Experts of a small language model.
Size: width 192, 40.5M parameters.
Experts: 128 experts in each of 11 layers, 32 SwiGLU neurons an expert, 4 picks a token, a softmax router, 64 empty slots to pick, a shared expert of 64 neurons.
Training: a variant of SOAP for the experts, 8600 steps.
Below are experts of layer 3 (counted from 0) of a mixture-of-experts language model. Rows are named router (the router's row for the expert), down (a neuron's output weights, with its number) and show model dimensions 0-63. Each number is 128 + 32 x the weight over its row's rms, rounded and kept within 0 to 255.
After each expert's rows: "comes before" lists some tokens at least twice as common just after its tokens as in all text. This comes from a sample of Wikipedia text that the model never trained on. Tokens count by the router's weight.

# expert 12
router [145 129 136 122 114  38  99 102 158 129 116  88 143 115 122 162 121 106 138 119 142 101 112 180 150 109  89 121  91 147 120 169 120 133 116 145 126 103 103 131 110  74 100 113 121 122 124 182 147 132 162  98 185  93 139  89 119 158 136  58 112 141  82 170]
down0 [148 128 167 118 101  49  70 162 189  60 113 118 117 171  90 168 140 157 124 123 153 130 129  95 141  95 184  94 127 116 143 106 115 161 177 137 141  68  95 134 142 126 128 136 115 128 118  74 107 124 130 147 129 147 172 110 160  94 197 124 133  77 154 134]
down1 [ 90  91 120 116 173 125 152 101  97 142 158 127 145 163 109 152 107 135  81 130  74 153  88 157 145  81 136 116  92 131 102 170  87  84 130 191 107 157  71  85 132 118  78 162 113 148 112 149 108 132 168 118  87 126  49  94 167 158 137 114 120 115 136 169]
comes before: " by", " to", " the", " in", " that", " a"

# expert 59
router [106 137  85 158  80  90 133 115  80 163 110 193 119 111 103 148  81 128 144 146  89  68 150 119 140 119  72 126 150  70 100 133 126 102 120  59 161 179  43 156  99 141 162 145 140 109 112 155 167 174 134 109 132 175 126 143 125 138 145  90 184 113 122 162]
down0 [106  50 116 134 154 104 144 149 116 166 178 120 114 126 144  91 119 130 117  88 148 124 101 120 157 120 130  71 168 121 172 112 151  89  79  97 107 153  63 114 119 146 170  77  65 139  91 180 147 182 158 144  82 120 130 120 149  42 194 100 134 110 167  86]
down1 [191 212 172 110 153 105 140 129  97 129  53 135 128 135 147 155 182  99 138 111 149 105 153 154 152 117  69 137 107 135 118 139 184 122 145 120  51 125 125  87 152 145 159 146 150  95 117 146 134  64 119 179  66 136 135  89 155 133 112 136 159 132 115  64]
comes before: ":", "\n", "==\n", "==\n\n", " name", " ==\n"

# expert 95
router [ 94 136 142 182 117 157  95 118 142 166 145  94 157 151 182 129 195 157 102 119 176 147 139 188 111  80  89 122 124 113 116 135 164 105 103 142 131 125 153 128 196 135  72 103  75 112 137 164 108 143  78 116  86 136 127 119 135 132  86 127 129 101 172  84]
down0 [ 95 134 156 120 141 117 210 107  82 131 107 126 157  58 123 101 127 147 140 151  79 131 167 100 114 132 160 105 134 110 195 113  38  81 152 194 210 134 173  74 146  87 158 134 139 132 143 100 123 107 108 132 161 144 160 168  91 142 132 142 175 140 154  71]
down1 [182 152  59 109 143 119 119 110 122 132 132 172 201 174 135 165 156 139 138 180 132  64 111 124 169 106 136 138 134 149 145 130 129 135 172 138  66 126 141 149  99  83 124  56  72  92 106 203 125 134  86  64 135 121 112 162 176 119 148 105 143  97 121  91]
comes before: " the", " a", ":", " his", " an", " her"

# expert 39
router [122 142 130 120 126 121 166 109 141 148 164  88  97 134 121 189 140  70 178 148 140 187  52 173  86  88 172 137 129 147  77 124  98 130  97 117  96 128 141 141 181 156 199 152 121  96 122 100 122 116 125  54 116 187 198 113 133 114 166 123 168 167 119  87]
down0 [100 107 153  50 116 129 130 117 160 132 105 119 102 114 117 126 190 117  98 117 137 161 136 102 189 167 132  81 125 172 142  96  94 112 137 104 148 117  71  91 192 180 108 173 158 143 140 124 152  81 109 118 154 127 120 131  73  69 123 121 138 130 132 121]
down1 [140 142 135 137 122 124 159 189 106 124 107 128 129 139 162  97 143 102 124 148 155 159 122 164 133 179 124 167  84 138 174 101 154 116  79 166  53 101 129 122 166  69 135 146 107 181 152  84 144 165  75 151  94  92 113 156 155  83 125 114 135 176 120 165]
comes before: " |", ".", "–", ",", "th", ";"

# expert 28
router [176 137 135 148 109 147 126  87 123 123 102 113 155 114 117 112 132  97  98 102  94  90 126 141 121  95 122  76 168 161 159 184 111 145 122  97 151 118 146 183 171 165 159 136 148  68 130 108  88 107 115 100 175  97 130 118 178  88  95 195 117 136 125 145]
down0 [ 40 107  72 137 132 128 143 130 125 167 167 126 137  91 141 113 157 127 132 128 135  77 100 102  98 197 124 121  99  62  80 137 203 132 161 135 122 146 140  94 129 109  79 130  87 108 108 154 103 108 141  75 153 124 131 140 154 124 129 157 116 166 157 105]
down1 [147 115  72 136 146  81 193  97 213 136 138 125  85 103 141 157  70 160 139 150 107 138  92 107 159 113  77 110 139 178 112 124 149 100 128 110 115  80  89 138 141 170  77  80 158 177 134 161 117  88  90 143 137 133  96 143 144 148 148 137 117  82 106 148]
comes before: " |", " is", " and", " (", " |\n", " was"

# expert 62
router [159 115 122  99  89 161 129 133 127 179 160 184 130  93  93  83 125 120 126 105 105  93 157 152  71 155  91  63 174 152  79 112 122 143 119 115 162 165  81 122  98 178 158 108 161  88 102 104 151 144  94  94 113 146 107 100 108  73 193 107  97 115 177 130]
down0 [188 121 124 111  66 171 119 105 111 100 172 112 106 128  63 134  71 102 112 123 109  63 100 127 102 151  70 110  77 132  96 114 111  76 129 125 163 140 127 132  94  82 134 109 112 112 129 162 163 135 131 119 107 192  71  99 168 121 126 111 119 202 109 156]
down1 [110 161 167 165  98 112 125 146 148 161  89 121 134 122 163 134  71 154 179 149 140 100 116 117 165 116 125 141  57 117 103 160 188  92 119 107 103  92 124  90 110  96 107 149 162  85 122 114 107 138 103 196 121 170 127 103  45 162 135  70 130 129 143 128]
comes before: " ", " UTC", " www", "00", " United", " Animalia"

# expert 115
router [116 126 178  99 140 116  87 170 183 172  78 144 155 136 182 107 162 127 122  90 105 148 171 116 182  83  98  66 148 163 191 100  90 213  99 161 153 121 124 141  87  82 156 112  77  99 179  99 122 141 114 171  57  92 114 145 139 117 149  99  60 113 128 130]
down0 [173  71  95 119  99 174 114 162 148 154 118 180 114 136 117 111 125 112 121 122 118 147 150 125  99 129 107 151 158 154 139 110  98 140 119  79 144 139 190 145  80 201 124 166 118  75 136 135 144 223 156 116 172  96 135 151 102  97 140 125 132  93 148 116]
down1 [152 150 170 115 156 197  63 118 153 194 178  86  99 152  82 140 207 117 148  93 129 137  91 183 137 140 114 189 109 149 160 133 158 156 125 134 104  87 116 115 139  66  83  73 166  96 229  97 142  81 102  88 113 181 138 120 122 113 205 145 130 102 111  88]
comes before: " in", " to", " on", " from", " at", " of"

# expert 67
router [152 104 135 164 127 129 146 149 115 112 132 149 158 160 100 103 130 162  81 131 105  66  84  76 124 107 161 105  98 166 137 138  73 137 120 202 137  91 149 135 107 133 101 121 144 183 133  82 108 158 110 126  91 126  78 159 180  97  96 131  68 105 146 107]
down0 [109 112  90 176 101 122 187  80 129  92 142 122  95 157 137 121 166  99 110 123 123 176 154  95  66 133 139 117 119 146  98 115 153  58 208 142 135  98  96  99 132 132 157 140 151  63 137  86  83  99 119 129 193 134  98  98  99 118 167 146 126 112 100  84]
down1 [ 91 157 152 148 153 112  97 129 144  93 150 139  70 132 162 204 101 115 158  92  88 134 117 179  76 156  56  91 162 124 105 154 107 168 108  60  73 137 160 121 164  89 138 142  99  65 114 127  97  92 138 141  89 142 120 161 108 122  62  78 130 127 122 142]
comes before: "0", "1", "2", " |", "3", "4"

# expert 105
router [133 203 105 166  96  75 140 151 127 154  71 167 113  80 118 163  77 129  43 151 111 136 137 161 119  88 117  84 163 150 116 119 110 137 136 124 101 102 184 170  96 166 113 179 161  90 141 110 140 183 119 128  86 133 119 167 177  85 106 172  57 122 158 114]
down0 [125 158 113 183 162  47  46 165 118 137 122  95  83 150  79 126 118 134 134 146 114 119 154 110 102 119 158 109 122 151 116 170  93 183 110 129 121 167 145 164 119 123 141 165 118 146 175 143 133  82 187 122 150 140 119 111 123 106 136 139 138 131 124  74]
down1 [197 187 148 135 119  81 101  89  64  89 115 117  40 151 171 125 155 140  89 132 122  86  96 145 184 117 102 148 154 106 166 161 132  96 139 128 137 134 193 161  86 122 138  95  76 121 123 113 178 128 144 135  64 140 132 160  85  91 140 149  61 111  99 152]
comes before: ":", " of", "==\n", "==\n\n", " ==\n", " |\n"

# expert 64
router [178 107 120  99 148 144 166 158  96 114 213 148  89 144 153 111  97 140 133 125 130 143 108 105 104 127 174 127  57 147 129 151 116 151 107 129 155 129 143  47 134 139 138 106 151 175 126  83 164  90 150  80 143 158 144 133  90  99 167 140 152 191 139 105]
down0 [201  64 125 119 127 138 149 145 131  83 139 179  85 156 144 115  80  52  83 142 163  87 175 166 119 147 115 117  70  74  95 120 193 146 145  99 166 166 135  84  96 143  88 137 105 152 135  80 132 131 129 120 129 105 126 188 128  76  81 173 157 109 119 104]
down1 [204 152 162 151 178 142 102 121  95  61  99 149 208 141 149 111 102  73 116 108 146 128 112  89  90  70 148 104  69 120 127 192  96  77 107 117 148 121 134 176 120 128 132  93 138 117 185  73  79 145 139 170 152 185 131 145  93 133 185 109  89 137 145 146]
comes before: " ", " \"", " —", " Candidate", " USA", " MF"

# expert 47
router [118 158 124  93 152  76 122 150 147 144 133  70 143 135  85 200 172 114 164 161 185 150  78 153 150 110 138 136  98 128  91 140 100 137  95 127  80 118 135 151 157 144 123 140 195 105 135 125  98  97 158  56 129 175 131 145 160 102 147 148  90 202 151 112]
down0 [ 68  81 148 120 151 164 140 119  89 155 114 182 156 122 149 136 169 116 153 143 133 153  88  70 140 164  98 161 100 120 140  90 184  55 122 110 133 140 113 107 120 148 101 145 158  95 163  75 100 175 110 189 127 130 142 118 175 138  48  83 166  48 148 126]
down1 [128 171  69  97 108  91 126 152 159 117 137  80 142 180 145 157 137  85  92  90 160 164 123 107  93  60 129 147 143 109 158 142 104 182 108 169 145  99 182 131 109 170 120  76 107 126 121 119 106 100 120 155 119 101  74 161  87  79 103  80 142 161 144 117]
comes before: " |", ".", "–", ";", " |\n", ","

# expert 113
router [115 147 111 136 134 129 120 138 175 157 142 183  88 101  78 110 122 130 162 155  60 130 173 144 176 129  68 114 144  82 147 134  69  84 115 105 163 149 138  97  93 112 176  65 118 114 116 147 162 152 118 115  63 128  62  97  83 167 175 130 137 131 135 148]
down0 [132 173  74 100 149 155 122 103 151 146 116 127 165 140  93 167 130  84 114  76 113  37 157  74 159  71 174  99  70 103 178  83  84 187 130 154 139 108 161 123  96 122 159 154 122 111 114 155 146 151 198 123 141  95 155 139 132 141 115 137  96 146 122 191]
down1 [ 83  62  94 119 103 137 147 125  70 126 129 162 102 156 141 163 126 114 160 103 109 149 160 135 143  66 133  81 136 175  80 148  99 151  71 185 105  69 164 228 158 161  81 104 121 104  74  76 160 102 142 121 130 118 127 164 140 113 100  91 185 168 168 170]
comes before: ":", " by", " career", "\n", " birth", " medal"

# expert 40
router [140  93 160  79  93 196 107 152 140 156  70 149 117  72 139 106 140 164 138  88  94 143 182 124  88 135  61  91 166 174 105 124  88 175  94 159 168 165 168 182  92 169 138 141 138  97 109 112 121 147 135 148 104  70 102 148 134 135 137 150 101  96 156 141]
down0 [125 147 155  98 169 159  76  78 148 141 103  81 154 120 161  69 135 133 126  90 133 129 117 120  79 176  92  98 117 161  64  92 123  76 173 121 246 106 169 131  71 127 147 108  83  36  90 146 153 146 148 139  71 108 113 142  95  81 128 208 142 132 160 129]
down1 [162 127 112 154 151 178 139 126 173 120  62 123 152 161 109 148 113 145 136 120  78 218 114  94 148 118 124 118  95  65 119 116 130  95  75  44 126 146 114 144 118 135  99 137 119 114 136 127 133 102 156 161 118 138 161 148 154  74 138 176 110  67 149 167]
comes before: "-", "|", ";", " MF", " -", " been"

# expert 56
router [169 181 161 163 180 134 124 115 102 128 122  89 188 155 143 185 159  63 101 110 130 124 151 109 159 154 117 193 116 112 160 136 135 139  94 147  54 117 146 138 139  63  92 149 130 171  99 149 112  69 135 153 191 207 113 156 158  60 150 107  88  87 158 128]
down0 [137 128 120 106  96 107  67  74  60 142 159 110  85 101 100 137 169 125  87 132  55 155 127  87 203 238 108 117 147 155 120 128 103  89 146 167 109 107 166  94 207 117 157 142  95  96 122 135 116 175 160 171 127 162 136 151 123 116 115  96  74 106  89 151]
down1 [151 162  73 121 168 140  57  84 154 149  74 135 131 146 112  85 126 117  90 156 139  99 177 163  96  81  82 104 163 170 145 124 142 115 142 166 136 120 146 127  55  96  95 161 129 147 113 132  85 104 124 161 178 118 156 119 134 145  55 119  75 171 187 131]
comes before: " The", " He", " In", " It", "==", " This"

# expert 103
router [141 133 142 111 146 182 104  90  80  81 152 109 178  76 133 110 132 182  79 139 134 130 131  82 100 140 113 104 159  88 115 171 164 133 123 122 126 172 125  98  93 161 143 143 165  93 156 136 164 126 147 173  65  89 176 121 123  91 148 155 120  58 148 125]
down0 [148 108 166 187 127 123 117 111 105  60  66 132  96 101 115 124 154 142  94 120  71 170 147 103 139 127 136 146 125 131 150 100 140 133 146 135 164 193 126 196 144 110 102 108  84 146 125 152  84 141 105 129 154 160 118  50 128  80 173 131  85 135 146 130]
down1 [132 164  97 131 155 133 152 158 141 148 158 161 135 132 167  67 115  94 155 160 103 140 142  86 122 176 136  71 148 129  63 119 118 137  74 186 120 131  89 164 153 118 115 153 129 155 153  60 108 138 163 177 104 130 147 141 162  67 124 125 127 162 135 148]
comes before: " \"", " The", "-", " He", " In", " :"

# expert 11
router [ 73  66 148 108 129 167 168 156 107 169 126  97 147  71  88  95 130  96 142 116 120  97 113 157 155 105 138  77 150 128 127 137 154 180 111 114 117 149 135 163  85 164 173 153 180 130 138  85 200 124 146 166 203 101  99 111  83 171 146 100 102 127 139 169]
down0 [123 145 169 171 156 104 110 153 156  54 162 161 116  79 124 143 102  68 140 100 132 106  97 105 159 125  79 145 151 125 136 167 129 192 131  86 166 190 117 110  86 108 188 194 133  98 138 181 115 109 144 179 158 145 137  95 166 125 164 120 106  87 109 164]
down1 [ 81 151 146 130  95 100 127 138 148 169  92  86 116 143 118 162 110 155 156 167 146 158 137 126  98 124 161 112 109 154  97  94 134 115 110 182 142  74 183 226 155 125 130 110 154 123  94 123 124  51 109 160 185  79 155 158 105 113 171  99 118  92 140 157]
comes before: " the", " by", " to", " as", " for", " \""

# expert 69
router [113 157 154 131 135 115 130 170  66 151  83 156  81 126 140 136  96 140 109 110 105 130  39 156 214  89 151 108 130 179 132 101 135  79  89 101 144 130 157 136 107 176 170 111 168 134 118 121 139 166 121 143  94 142 140 157 182 136  93  94 161  63  77  66]
down0 [146 144  91 155 139  99 118 141 107 128 155 163 128  58 127 196 150 134  57 124 141 155 158  80 118 131 189 170 139 100 152  70 105 171  81 159  81  73 134 154 137 193 157  79 124  82 173 135 108 156 126 153 223 121 100 155  93 124 173 125 134 109 104 106]
down1 [133  96 113 141 121 129 169 122 139 169 154 173 179  81 113  90 179 149 107 166 143 146 121  90 118 140  44  78 188 133 125  49 122 134 152 161 114 144 103 117 138 155 165 116 161 110 109  53  99 135  91 110 131 104  65 132 116 120 219  90  26 109  76 147]
comes before: " of", " was", " is", ",", ".", " in"

# expert 37
router [154 178 166 149 103 158  85 178  81 123 113 161 124 139 152 123 145  45 198 134  92 102 149 129 138 195 142  87 155 121 172  88 110 101 125  94  84 168 110  97 137 110 160 160  91 118 117 103 179 119 124 138 140 178 174 153 121  84  83 118 100  93 141 160]
down0 [146  98 139 158 140  88 118 164 177 147  31 135 175 134 120 112 110 115 171 129 130 119 123 128 190 119  55 150 152  83 102 172 160  94 125 180 137 148 164 103 153  97 186 133  83 110  80 143  80 147 201 110 139 160  81 115 219  95 103 143 203 137 113 132]
down1 [103 159 187 200  94  89 108  80 136 100 123 123 120 145 130 188 122 135 137 140 132 142 143 145 154 134 142  85 155 114 171 159 117  76 171  90 174 109 166 156 112 120 175 139 180 103 133 130 131 138 139 105 119 127 121 162 110  74 186 146 134 129 180 108]
comes before: "==", "===", "The", "In", "-", "|"

# expert 27
router [ 89 162  84 199  80  89  95  71 167 112 141  88 158 140 150 241 116 132  73  87 151 120 129 183 153 145 131  99 137 131 114 139 126 106 141 152 141 153 152  95 149  82 126 169  78 173 203 120 112  78 108  89 173 116 109  58 131 141 127 131 143 206 127 133]
down0 [ 89 148 144 107  81 105 109  68 145 105 156  94 141 133 111 138 125 103 158 134  92  89 135 140 174 112 116 183 113  82 116 141 172 105 104 113  59 148 114 125 108 127 110 166 145 109 113 138 124 125 155 191 122 110 158 170 169  93  92 118 125 134  98 109]
down1 [148 178 155  86 104 110 147 113 132 147 164 134 147 133  25 164 120 154  78 105 160 103 125 161 110  98 118  86 125 156 128 215 170  76 133 152 173 177 143  78 128  74 123 125 109 115 149 153 152 129 134 193 126 100 100 114 124 123 130 147 139  74 127  94]
comes before: " the", " a", " his", " their", " an", " its"

# expert 17
router [137 170 101 149 165 155 153  76  78  87 137 113 141 167 127  90 139 133  90 124 129 118 173  97 124 180 208 159 100  79 126 129 147 149  86 129 152 115 139 106 192 144 131  89 132 157 164 108 130 162 116 134 171 184 137 127  88 103 172 180 153 147 160 146]
down0 [135  94  96 164 153 171 119 138 114 144 123 181 131 150 183 121 127 119 150  85 147 129  97 136 146  83 127 179 202 129 117 150  92 110 158 134 108 111 102 192 186 179 135 161  90 145 128 121 127 154 205 148  80 127 151 153 144  89  27 108 111 171 121 137]
down1 [105 137 120 129  92 105 141 147 132  89 142 105 145  91 119 194  88 133  63 150 136  96 127 149 119 128  94 132 160  96 140 146  87 112 139  46 123 155 123 114 112 171  89  84 158 104 155 132 138 107 164  80 110 156 123  95 121 165 169 188 109 121 153 185]
comes before: " ", " and", " he", " which", " the", " but"

# expert 51
router [ 81  92  92 195 125 100 145 124 150 157 149 100 141 153 167 120  76 140 101  74 199 131 108 132 136 121 168 148 131 119 108 102 100 118 113 130 153 139 133  99 137  82 115 142 109 222 121 180 152 106 121  41  89  99 131 120 134 159 118 167 180 163 105 147]
down0 [ 63 133 118 117 120 127 190 144 169 124  96 171 116 140  76 110 130 136 105  30 115 126 187 117 172 152 166 114  87 121  81  93 122  81 108 160 188 135 149 125 127 168 120 104 160 131 116 111  80 130 152 118 127  23 136  98  70 150  92 131 158 147 140 140]
down1 [145 118 171 110  92  79  93 113 149 113 174  86 152 139 115 160 106 119 139 189 195 141 141 144 120 102 142 112  95 108 129  90 139 172 194  88 108 162 108 144  84 123 137 150 191 154 132 115 124 101  89  95  85 195 131  84 103 113 125  84  93 110 163 111]
comes before: " the", " a", " his", " its", " this", " their"

# expert 82
router [150 104 152  88  95 172 131 159 153 151  97 153 121  81 128  84 139 159 136  74  89 142 172 117  99 137  60  84 168 184 115 118  85 174  82 168 159 171 172 177  99 162 150 146 132  88 107 116 113 150 129 143 108  62 116 133 131 141 153 152 102  87 160 135]
down0 [ 85 151  97 131 164  96 118 172 180 103  82 128 108 113 102  78 133 114 197 124 122  87 136 161 207 123 126 159  77 142 100 101 188  94 181 171 146 191 160 180 111 159 139 144 111 124  93 127  67 162 181 138 166  99 181  88 147 148 123 137 134  62 134 121]
down1 [ 97 144  99 167 152 134 194 157  69 120 102 141 118 126 168 120 175 120 157 149 119 112 103  96 139 152 208 118 129 151 115  96 128 119 165 146 127  79 127 150 156 116 184 101 150 183 164 147 154 157 135 120 129 110 162 144  95 158 137  96  84 146 183 127]
comes before: "0", " |", "1", " /", "2", "3"

# expert 85
router [209 114 135 137  92 123 172 111 116 134 150  91 180 130 113 111 106 139 107 111 171  81 141 119  89 144 122 119 156 125 106 181 138 171 102 115 161  75 145 166  77 152 137 101 165 128 151 114 137 111 163 113 132 111 115 171 104 124  80 146 123 130 106  88]
down0 [131  85 115 112 129 135  86 145 120 124 134 124 127 142 175 152  66 137 117 210 109 138 135 153 133  96 181 155  90  95 118 115 102 187 133 107  76 120 104 109 126 110  89 147 196 176 122 161  88 157 124 106 190 120 103 119 138 131 150 118 125 149 133 177]
down1 [166 164 114 122 134 145  91  94 139 120  96 121 118 191  98 145 168 141 161 141 121  62 130  89  57  98 126 112 134 160 132  91 137  73 135 119 122  83 180 151 130 131  98 168  62 139  58 214  99  59 130 128 157 157 126 133 118 159 101 189 110 112 192 149]
comes before: " a", " the", " well", " an", " part", " \""

# expert 68
router [132 152 166 124  95 126 109  64 154 166 120 184 154 145 136  89  82  55 130  85 109  95  91 154 124 107 103 161 163 124 197 112 109 161  83 194  83 115  79 112 160  98  94 169 135 112 152 159 116 153 139 147 112 147 126  65 131  87  97  82 127 115 127 138]
down0 [179 121 141 110 107  67  95  65 124 146  71 108 131 103 112 164  95 109 194 120 110 107 104 107 113  85 164 103  76 121 124 152 137 165 116 156 150 165 125  96 131 170 147 171  91 164 133  87  93 148 145 150 143  81 135 133 131 155 157  84 131 125 105 128]
down1 [103 106 135 155 110 149 118 102 167 154 151 120 165 108 137 122 136 144 136 106 148  98 113 160  80 209 123  88 114 163 142 125  94 127 148 164 101 121 100 166 106 142 149 170 135 131  82 101 159 136 182 153  54 124 102 140 126 143 142 148  96 103  59 210]
comes before: "|", "-", "|---|---|---|---|---|---|\n", "|---|---|---|---|\n", "|---|---|---|---|---|\n", "|---|---|---|\n"

# expert 35
router [171 130 113 191 145 100  92 174 106 173 135 131 135 113 152 127 176 111 151 128 145 134  83 109 104 125 133 111 131  76 182 159  92 134 149  77 129 156 155 157 105  84 154 117 138  68 208 148 121 157 190 128 119 146 164 128 197 149 117 151 144 121 108 122]
down0 [133 103 108 141  80 174 160 106 114 109 115  93 186 186 147 132 127 179 103 199 106 231 111 101  87 130 117 130 115 132 100 111 114 107  98  93 110 128 145 184 155 144 127 164 124 125 101 116 118  70 116 155 181 127 125 148 121 169 116  94  62 105 146 185]
down1 [129 131 109 195 129 154  69 128 130 141 120 163 129 146 120 140 206 176 157  88 112 133  82 117 113 102 156 132 103 143  83 157 160 165 114  99 101 123 152 157 113  96 137 145 178 116 130 172  99 129 174 163  31  89 172 118 144 151 123 104 142  68 124 131]
comes before: "-", ":", "\n", "==", "The", " Born"

# expert 107
router [ 73 119 139 117 146 138 120 111  88 159 145 118 123  97  65 148 132 151 145 169 141 157  91 159 103 149 141 190 139 112 108 118 186 149 104  60 139 114 111 126  64 128 128 150 105  96 182 126 154 108 140 170  73 135 183 147 137 166 178 149 124 159 117 131]
down0 [164  98 145 151 123 143 125 142 131 107 151  96 118 117 126 111 142 166 126  79 112 190 190 211 112 172  88  73  54 119 149  91 191  98 159 123 158  80 118 137 120 116 120  68 134  87  91 135 147  82 114 142  93 124  98 174  98 138 114 173 130 144 167 127]
down1 [106 111 131 125 114 129 137 138  93 142 120  83 114 113 132 146 119 106 115 112 107 145 160 141  94 106 110 142 101 135 182 145 122 100 156 163 111 119 162 203  94  76 133 127 132 121 145 124 121 122 108  68 156 118  84  98 168 133 166  66 162  65 123 122]
comes before: "–", ",", " |", ")\n", ")", "\n"

# expert 26
router [146 119 120  90 183 134 114 148 151 108 127 109 149 113 120 134 128 181 109 120 105 166 184 133  77 123 110 192 126  89  68 104 102 118 113 126 159 143 159 120 113 137 119 143  92 111 176  83 119 124 103 170 119 105 152 153 151 108 166 151 101 132 156 137]
down0 [175 173 178  76 127  91  82 107 173 143 136 137  98 127 126 133 146 175 148 104  73 143 163 112 150 120 145  91 122 166 125 114 121 162  92 118 172 137 137 132  76 169 125 191 176 101 135  88  97 120 156 131 114  97 133 110  97 131 127 162 146 153 111 105]
down1 [145 119 132 179  89 104 120  85 167 110 174 124 109 140  56 118 148 155 105 165  74 141 154 114  97 127 109 152 170 140 107 113 170 151  95 147 139 134 197 154 133 101 112 127 151 112  73 179 111  80 125 141 114 169  91 101 122 152 145 155 116 112  71 129]
comes before: " ", " +", " —", " −", " list", " MPC"

# expert 96
router [142  99 160  79  94 183 119 162 139 162  77 154 126  67 140  96 144 168 131  79  95 153 182 124  94 133  62  90 175 178 111 122  86 168  99 156 161 167 168 174 101 158 142 143 131  93 114 116 114 147 130 142 103  81 109 143 127 136 152 155 107  91 154 143]
down0 [ 77 149 144  91 152  78 137  70  70 133 142 158 106 120 134  84 107 151 158 149  73 114 116 110  67  81 165 154 113 139 147 129 113 178 119 112  90 102 153 104 107  91 131 146  77  87 115  32 105  99 146  94 163 159 171 199 115 168 108 117 169 111  90 147]
down1 [139 109 161 139  66 164 120 135 114 115 171 156 150 152 159 134  93  82 152 178 107  81 115 111 186 137 148 135 110  82 130 107 133 110 128  97 105 166 134 175 121 149 169 177 119  98 143 105  86 118 162 129 126 184 187 139 125 152 160 188 117  71 131 130]
comes before: " ", ".", " JPL", " by", " /", " is"

# expert 89
router [140 125 126 158 141  56  59 168 146  97  99  90 187 162 164 167 162 159  95 113 140 118 118 138 137  83 141 123 135 164  92 106 107  85 112  99 120 126 132 128 116 136 144  54 149  79 121  99 133 155 157 159 120 145 137 114 152  87  97  69 119  88  77 167]
down0 [ 62 133 115 190 145 200 147 122 133 106 148 187 138 178 103 187  77 126 125 124 100  54 171 154  89 169 159 117  92 170  96 144 117 113 173 133 170 158 154  91 134 142 148 110 146 147 114 188  90  81 125 100 144 142 129 144 110 134 111 119  67 119 116 133]
down1 [ 97 110 104 119 103 135 108 116 157  95 143  93 116 123 145  96 112 160 146 176 177 108 137 106 117 173 145  93  73 157 103 194 110 132  75 175 127  82 183 143 163 193 113 166 164 114  79 100 192  80  79 136 118 100 138 187 163 171 161  52 104 138 143 145]
comes before: " of", " to", " in", ",", " and", " for"

# expert 90
router [ 96 146 186 114 201 142 172 165 107 127 117  95 169 112  81 155 109 115 164 171 118 136 122 148 117  92 123 143 116 147 133 106 164  52 129  89 144 133 152 120  88 110 128 135 126 121 149 123  81 142 123 165 130 101  66 107 120  69 126 111 199 115  94 156]
down0 [122 137 112 102 159 162 106 176 114 106 165  82 145 134 144  90 112 171  92 134 115 127 165 212 214 123  48 135 136 145 152 157 161 141 116 131 145 172 133 115 102 176  95 134 159 171 108 120 174  90 118  88 205 142 169 165 184 110  97 124 175 151 158 124]
down1 [ 99 107 131 128 151  78 134 113 117  86  82 200 157 121  68 131 119  88 135 101 184 124 130 161 136 154 108 129 136 138 104 168 115 107 162  89  97 126 175 105 154  94 147  87 107  79 161 145  84 125 173  88 130  61 163 133 126 127 126 202  61 126 118 114]
comes before: " of", " in", ",", " for", ".", " to"

# expert 50
router [138 101 166  76  91 180 118 160 143 161  66 149 125  60 141  84 136 161 139  97 101 151 182 121  86 127  65  85 171 188 113 126  89 164 100 165 163 172 170 177  97 161 135 147 135  91 111 125 119 153 125 138 111  78 103 144 136 144 145 154  98  92 159 144]
down0 [103 145 102 138 168 137 138 162 142 135 135 166 146  84  99 177 104  93 125 136  40 135 130 128  55 128 167 104  99 102 136 170 112 140 120  51 167  99 161 143 158  70 117 171 103 150 123 155 169 100 193 132  84  83 153 150 136  81 201 129 174 126 119 165]
down1 [167  85  46 132  81 142 100 184  95  91 125  87  70 108 130 112 133 149  91 101 111  33 120  98  79 116 154  94 123 195 123 178 158 107 141 160  85 152 109 121  96 183 154  66  87 142  92 162 132  90 209  90 166 171 142 138 102 151 176 104 149 143 100 122]
comes before: "201", "200", "199", "202", "|", "-"

# expert 118
router [128 135  59  70 122 168 120 122 104 167 132 168 164 137 103  92  91 136 116 139  99 151  99 169 108 126 110 121 153 146 107 143  92 121  57 135 180 155 119 156 121 187  96 163 155 114  76 130 166 135 156 135 115 117 177 122 134 142 153 100 138 119 124 139]
down0 [158 105 156 106 144 153 146  69 147 158  85 120 140 148 161  85 129 118 118 167 115 139 102 162 117  64 112  75 138 113  87 171 122 118 145 125 123  91  73 172 196  58  88 143 112 150 108  86  86 125 149  94 121 116 118  81 188 107 139 188 129 180 165 107]
down1 [139  96 113 121 155 144 112  95  99 167 103  63 172 138 160  90 139  93 129 115 120 116 124 121 148 109  91 122 169  70 105 129 100  86 170 130 123 128  87 161  59 121  59  92 157  85 100 118 123  77 120 155 118 126 169  57  75 132 127 111 147 132 103 157]
comes before: ":", " of", " by", "\n", " as", " name"